From a checkpoint of a small mixture-of-experts model trained on Wikipedia.
Experts: 64 SwiGLU neurons an expert, 2 picks a token, a softmax router, a shared expert of 128 neurons.
Below are experts of layer 3 (counted from 0) of a mixture-of-experts language model. Rows are named router (the router's row for the expert), down (a neuron's output weights, with its number) and show model dimensions 0-255. Each number is 128 + 32 x the weight over its row's rms, rounded and kept within 0 to 255. Numbers have three digits each.
Before each expert's rows: a language model's description of what the expert responds to. This comes from a sample of Wikipedia text that the model never trained on.

# expert 30
Copulas and conjunctions
router:121115119167078135143141108164106164095143133140156140125062125182115157132071118126149109084111107101098140084120141182096101077196081150112127141088082041125150147136093195151159155187114151096082147143152130129133147125125108138083139180105152131146120081126205144116151129152110111162091157105120153147153205111132159118114127131112114160147130127156129126156179219137129131091129107157093123093110169141170098122154086120102101152210081107110137084158112175114157195139149108189163131169143133188112119092146122115165073113149170098132142113118087151143140131137134096144112101168098099135139140137079108077105145090106173123126113185096128129169176177145153173185125116141045155149160186124092181186106114129119145124125097065137013035120118134145136160121100151
down0:104102143131123125191145165128134183112120121118092143010157132094133075075159131123121135146170144141164167144101159140197106198102110089173103117154097109123117105099155078146166156157100132145131088099099052103144095123159124146099078138142164111125110111074072073161154141132144123174146161063137128140137090151142103063110127149150124089127130152130138126152107196074119116094102137134104112154171101085133084180168121141099186117173206167176102079150107117157090117127164113148129139141181081151081100121128122120116121171197080127118145132096103078157081147162120130129126103147141100089192153078138116097119145172146130087163155125108140039117165144104148124115086121155195206124150137115151140119148077146087118100122178155180131156075192109123103125154133060
down1:150083105078093162126115080088115157130125118157137101150141173172079111065089136086085156131155114137179121102089118183166107158102137120156126155147083063197147169130123158158107118078122132118102114081145143104127177112057163117109165061090093185141119129101117106142092151141183162157214143161091104113163088088100144126164194170120112119111106128096155142130191158095129115150114117150101136115144144089069116173128144062113152082110102069105144150178115136154105162120135102190081124131191082113165123083141112105108140146102131096143119031162139101188150132154053171131103171156123095133166120153168127092150102126154165086141087192159161117124097064095168205084142133140151085129089142106140170131123096144119153110121114153149164112119109151206134113108137110
down2:152088136145122152178127106178156089150120156051139177173093106098088116128115135136161098133105113139146131132099063095127080130092133085151087133104127102208141154112125106157160116141094162112176122169124120131153168125089077138201138123104168138096129095098123102115114108115052164118160148124114140145135143101145136135152131096108069088115094182198099149169141181048098162188149137181086163089042134146152116173130144135113089192113120141087154099140095139125153086189110089114106127182144167164094090130125124141101148061116149177130118112138152108154145131131112177181110071121127104139078141200127122072195139162155082104107136083149129149120106156120162155144192155105111097172116115098101119041132111112134073100125135159150187155151140175164194180098104131
down3:102169114072140126141136132101144062126076078128125164116145106121143113132143153114119169145152081176138174162088147149169139141079150132138139097123144158171109136126122079124140107140075083153154103127173109112142133128181109128147156169148098068139094090143067083102087153122231129128156190192109163154159050153129090103107071129190123130114175152139143139150102110132116076153156145085128149144143098140088147118134115088146154106045110119135110167150153082147102108106111169165095138091152071124187157149115183153045136189187106146034105142110151147112095159151185148157138136128059150189119105150127120156093116174137101112094130111139124063111117080126126178127094147138168085113150141107087084068112140116154108208136137148175182129138131116095086100124171154
down4:083116116056127161087150137067144109171059096069123106120164122121093073088103135125130164138161211151144127143137069036091142177084109157082096186191109095101112102124131140128110105127139207175082111129103093137189142156076129130142118111124120193156161148150084174145139125091140111094116098162122167109102068119136113092104157140152104093125126153118072077143220123144134113156136114155105136141156081120141103118152173155131202120137046107117139193101142154179103206159119130114129114115132108168128124126167124093093142164160131132101104091185157149129128127177095100110163129064123104141167120130106175156124148113158087137108107122102117165109121047135142126085122133102145144086150161094170073161179149166115121146114191133132187141095155103121142132070105115
down5:155115144111110124145133119098164095116158114102132097166083087143128115126158152140123169165163106174134057088174134158093099128131116161150140160046105113139090123140096135148106130084135067130120147116119150154149118133108132111101166148171137070152085065129176116167110120056178114214121136205121108134146080133149121176114136122084125124143152145207153138098124103096088121152083061102152111102121148104150182191123116143156071098134073155129191113119149169105128143167130151128114122097123105104141173112103149230144094134107080111179171158101196137116191112067150119093161122138115141112084139152138108118057148145169084120136136143150132149149123084083138162202119134082078095157118133176122150125166137138151083056109105043139036103129119142118144185128134134
down6:140060116083129215133079179146073150111187119112104182094152111151065123137116138129131120118090123123142148168139177131066110105174107086145159097111174151146125114192092113115111110179098145123158149093140106123066134118112075127073113143084177122113163168175139113129208151115126133139216162130167145106101080092132102109045219139149151183147142138120149111141112092131153136140151124162145153136121098114137139168156130114139096133156115134067162134115105119148096113081157167136092103123114115114152158167098126180083119131081114122113172157095126137102166110169137065202104119067117127110170100084108173117108162131111117149127081141135119211149126091210117107132142113146113099113152158083064140063117202163145131074115060136116150087131159147135069150117104125

# expert 9
Commas and clause links
router:065152108202135097146126118143092199119115179194143165173095104176114112078115115163165140127064112102097141087179156116054110086169099153138143136168130112143147152169116130148159132159125132123067129129153113100163120102126096154125149158107170109136139108137110125130116045202118073123092202133109171133179164123119145109133150152138154147136144156144119102135220198081090132072114091180117124083084193137139078115131123124101134186125079087082153116109102176111175172150129108118154122171138161161113107118114172127137096160141160115086082156155072148139123153132108121186087060159057066161145189133096112132086156133144149148171112132088134150196161126154121142121114112145132144116165153126091117145123135126098170117142102040157063119132131086140144118147102187
down0:116226156162155121103078165110121153171197194144064166161127130081143175130110131111112141110109160124139069153127103086155127110100131127114122140141172117142123160114122126132080157129203150092112168101146117100092158175161084129156087122163082104172175144110126153082137096113093128119119142136147161160097195139088150107076070056108183152127149086095164182116166145094148153096166183167139154158135119078174110108144109119159155170125172165123099118109178140132170109109179130116176102140084131100121085110161172126096119123112137193157037156126192100103092144137116096134093090105076125176083077115149107157115097133165150145117062109101077097092162071087100075144111132117115146137159144100159099105177120065133165165124115075090160087150113144090132154157143133
down1:085119110101096130068131182121113107137105187122130106131134130138132135143214059144127117093139128146110109178091087162106112125156177065174130170144094177107087102116090169167149158175166127104130133131106138114162159174136147109127101177158102117103096153173185127124114094144134109143156159139109177149147102121205125141156167120126074125188137108092185091057175140134092171123112197156072134173156132147195061093136142103146132172126113079184090157173071136131104121122144118130129137085074080057123145098157151133165099099175144112161124146082143098118087113167151098115113149033132090132123083110117115129102096135104086185156068102136118142129154086145138164135152168083131102187129173093119094121177123119117118131140203125135121116129089157059142121093057152
down2:192179170091132174169170123168079117182100109146144098136145101112099138135158155146173123162078133154119138171142113138198120092161158137124069158087152155104114117132164127121130176159137064134161150087115109092122139134173131189124137142091107110137181110138104171100084132092133119083107115075116071109182144151100131134140143065092171123105111135170146129145098134182141120101129064092112120120092168138111138097131132164155139146097142140185164110131106145121158136064136154090112141083137147104154125161068159098075032062144128106120132155126113183111131123158083120130063201130107180078118090109097167134130168108182144082066144165150095120097106112122214153108120141180109102177074118105120134190116155163040108132062143120116144126202108103135166083126155141
down3:156129162113084109111153127129147059156123090124115137109145099152093164165146165110121119095185165071127105097123173139136146230139081172146092088120111149159129119137090134179133116227138082135127065154094094124126119103150146185131141128156119101070143119123118148105151154126123130142127112140124032176187156143139087157155097098059125141109037126177130119103124140138149154225140130116126147147151175132152077097109135158141147150189193100127118076135095189124122106184059151103071087142159114112181141114103099172108124154129102144130111167183117115065177111102124128088138139171111188079131126075122125121091101136128146073132091137180144140091081116141105127173169137131117173098092089173086155121104130131121099195097127165144157108120163100130113133072165160
down4:158126115119169157147115163151152159088116109096121147168162149129182130141136121172044105158112149093105137075140109118086075136067121110133131121096154167178209129159145055112119153170071139078147124119130119074114107200106068148159129132161131067117109070149167172134101096067179084139160123120111176140160097073124163129118109116144149102187162136139182139114113077136040144120123172119110103113127091075136137113168110178178112130138166083166150103096131090113172151123114108122143109108137108116154164128176162137158160072111123102108110140133166144111115062098156108087148148125161096138165104175103048137076140182121163063094136141205154124069155103103177164142102138099134009109107122137161096129117141131163133166137133150164097137139137104149088143125170136
down5:149144135108163074120163146123157166108153102155135176104119112136077065152149167139156135126171166109176108114151123131167099110177118181152116072121200083076198136129174146153145068147147133168163092114118101140130167145142087104112175168140093108134069118146145118125058143103053151081065119166147156167142104133133066133120131121143182103129128135096120118142164078172116125124092074097120186150143119161083116111115142124137130093102123084096058135185211107104114074148145135128190130169169107121076080144082191194123109174140157147114103148160157082098061153172099100108130125103158104110115139110115178140166115094075116152099178127141083180120146112100160076154069092143071148159171137117077150097141149167119130141181110141113200121084141114097132136142134150
down6:152025110143098137134123109076165206161154150171106133165106092163037094113097123153082105096100168170176108144080122115140171122127149128126135102118132193094111073118103093118044063071141160151157160126120145128115162173116113179169105105175138133122137125149132137088142131073082087112089123152123131156155098156151163160118122177207149113153107074090120122137112109114185096180134139125104132083129170111146183118145103106095107144166121106094115168156103121148154109090097092102123083107176161141117152139070154133115126122103158149162101143097086153134092109170170183142125160124135118134116126061168124098142161098167116078184123193065137119129138112145106055077141095102167095096103139181121151181116115106170193172091133151159109091129132127177142159149075179

# expert 12
Institution and title heads
router:121158110158090111188106075211112125111121149140154159128087114173100195154112141094154160072087119117122149108143177146117093115161086152115130131103122083113173163137062142135190135127102141097078118117175084109163141109141077130134149135067145100129163100133161142166082107170133126106090132116125141138173145129135139115132153170143113111137166157123150145107127167110071089101127071160134103102133185154139086121159108115158143159167050103095190135136121160138133179141107116177169181182119098148133145180113133119162105186193155092048084106142104135100147146156175079145114103182070119150135152126087124090144129138130141144140068118077187128173131191144151158171114095221145158132137124132063185146119053113088124112099090099196117091158149096163158169102081124
down0:119066128168158075081167146097148151143090101108182102169133131125083098140124130110084102149113170094121045101074144108099173134117180131118128154203112156098144115147092134106133101168115108105149120172124171156122090143098171094122100194117182159124201157143140136127133133140150140143139111156121142109155098173109137171175131150085197070163170124151131092151168083124196124082056154105123114097178134142173103122101133120140173103173121162115080114146075162130101086125119132110174081095125148092112167161165137118152161160108106099176143175150153139132117144130173123093111122138115109147122131135137072141142051148143080143143131123103116127067090170068134201071136081094086115073045151126105150109159125227151141119118164146180095096112097082143137124052122147
down1:061152135112147148101092120151106147078131148126145116150089120121099139190110135128159172133121130144167129115124145181100132141152118120070066090170083106085090140161188145095147069173164112104089079107091069128088103126163222090170098104161096117171167195115126101082148113122156115175114085148121117099075119178114151127187115156147128124135182123111105155115155151132122149156083100161087107130164142125109146148172138201123122140125116123148129146142089188158122076131115133125160188120168104100145100183116067123092147131148095159161088091161099138102120166129132190174148124096146103083183132162163133137053061178153182069088165059131116095104113099114184118071154135143095143166155128167153149095096079154141155067128084156107099123081163105151149137166082129
down2:125142091142149122131165117202129132115132129079129137137109110148083174158124107149144095131156089051139149144144089089079099137159146149221156171061093110123129053124126137155100072106086119124156103128103101166110127140142217139113151162133152108106136099128136176159122137108179119074132082138126124143064173121205157137084110107134079125202135109095114124151128140148138190090097141141155102082139186099120150129132133169114128139138102125102147158081173109132196115137105174125156130183077179130070138152097146124221130156181120099109110129153185133106130056091126075145103067119152159132170067128084132123138108167142123106139161109159100133124140083113066096184044107117166171131089129138077138116125092121115125076096136134150143183088122165157173185122134149
down3:166151151111119143147129070153116157144192100088146124152125126142128058120130082161134128108191105152170087118118097120135099123133124143170088124162139160161094140136170111112122163135073136141149084138119143095123077152117083155097146099172120146091103096172150086124078114123131082092168136089163142128167086130174136137161074119051078154089133143141116170163122164082127154150081145175111154143080129137137118122187098107162124155131109145138132058132089139056125106143143099120106062148140126146140119158072218095159160182100167192111114154116082117082196165100099158202109092152129043093119163111121120086148101081153175087148136146123151152115207131098108153147065101115197147131173138088121146142103162079098202148139152054080116172132110130103111130148150120
down4:130145138058118093180163122117192114162193126151167154206143103154181155161124103129166160033106064060136136142123170164139118120176177142102139145130155163158156147057123168084153067094071086137108163082122119123183110107179147096071103109151142168046118132098096143131126125191120142072170138095134118122079134118162095158177114157091149119138106112102179117145118130080165061107122119158118180055120115136121147116136138163152087122129135124148141124129134072183151178146148205145137151102146124113142136096115112098096111075146182111203165073120171113139107115081107074214142135091152159137121142132134143156111123142169125113112144124083084122139098122076100153162079126180115114106105093130129113143129141138151101116087113133129138084079141098141189111111145083
down5:146127144212175138156123117190123100108114144088109133142115151132193132089084171144148164115116125164106104103133078101128067202134167161152099153131189161156157112092101114089086161121175189154134130089141109117209122140147102095154142118101111058122129151050168159110161159119107099146155161143086096215200037097119093113101155167153172153166126120064148173098092134136143094094162132103051123176086115080101149090137115135140178128153085091085191111073133143105127187133131108138112103134139132129134114064121188124132149132116144114113108122125141100141132108131148102093196119151115161134145142143087082187162083087136121114165106101101122129088132101151106100110131153130119140195094125167056127119104099154109073128116129151128173133196143144158113140061128130
down6:132097196099106090131149135178149156088210130130198162110109079183180123147108127148116139128099099085109125180143134125158109119150186176157201166174153160038152129147150126105152145128102086102157108120135088152163167127133099116129063116135196130152116123077202168099086135151146105093091123106139141159077130098155181076165071127107071151161132099101127123150160095153166202110121167117151185124145122127137146180126132122105107142134109083139111170148128063132119108096045093136111129140160145165133149144117154213136122078107175057134151137090141110129121086116135172123118123137105111107136125121172092130057077150166116155106138124175134129124119156072190105110096126090122154134175143113110121092119141144130103163118145124157077109139101080065211128136054142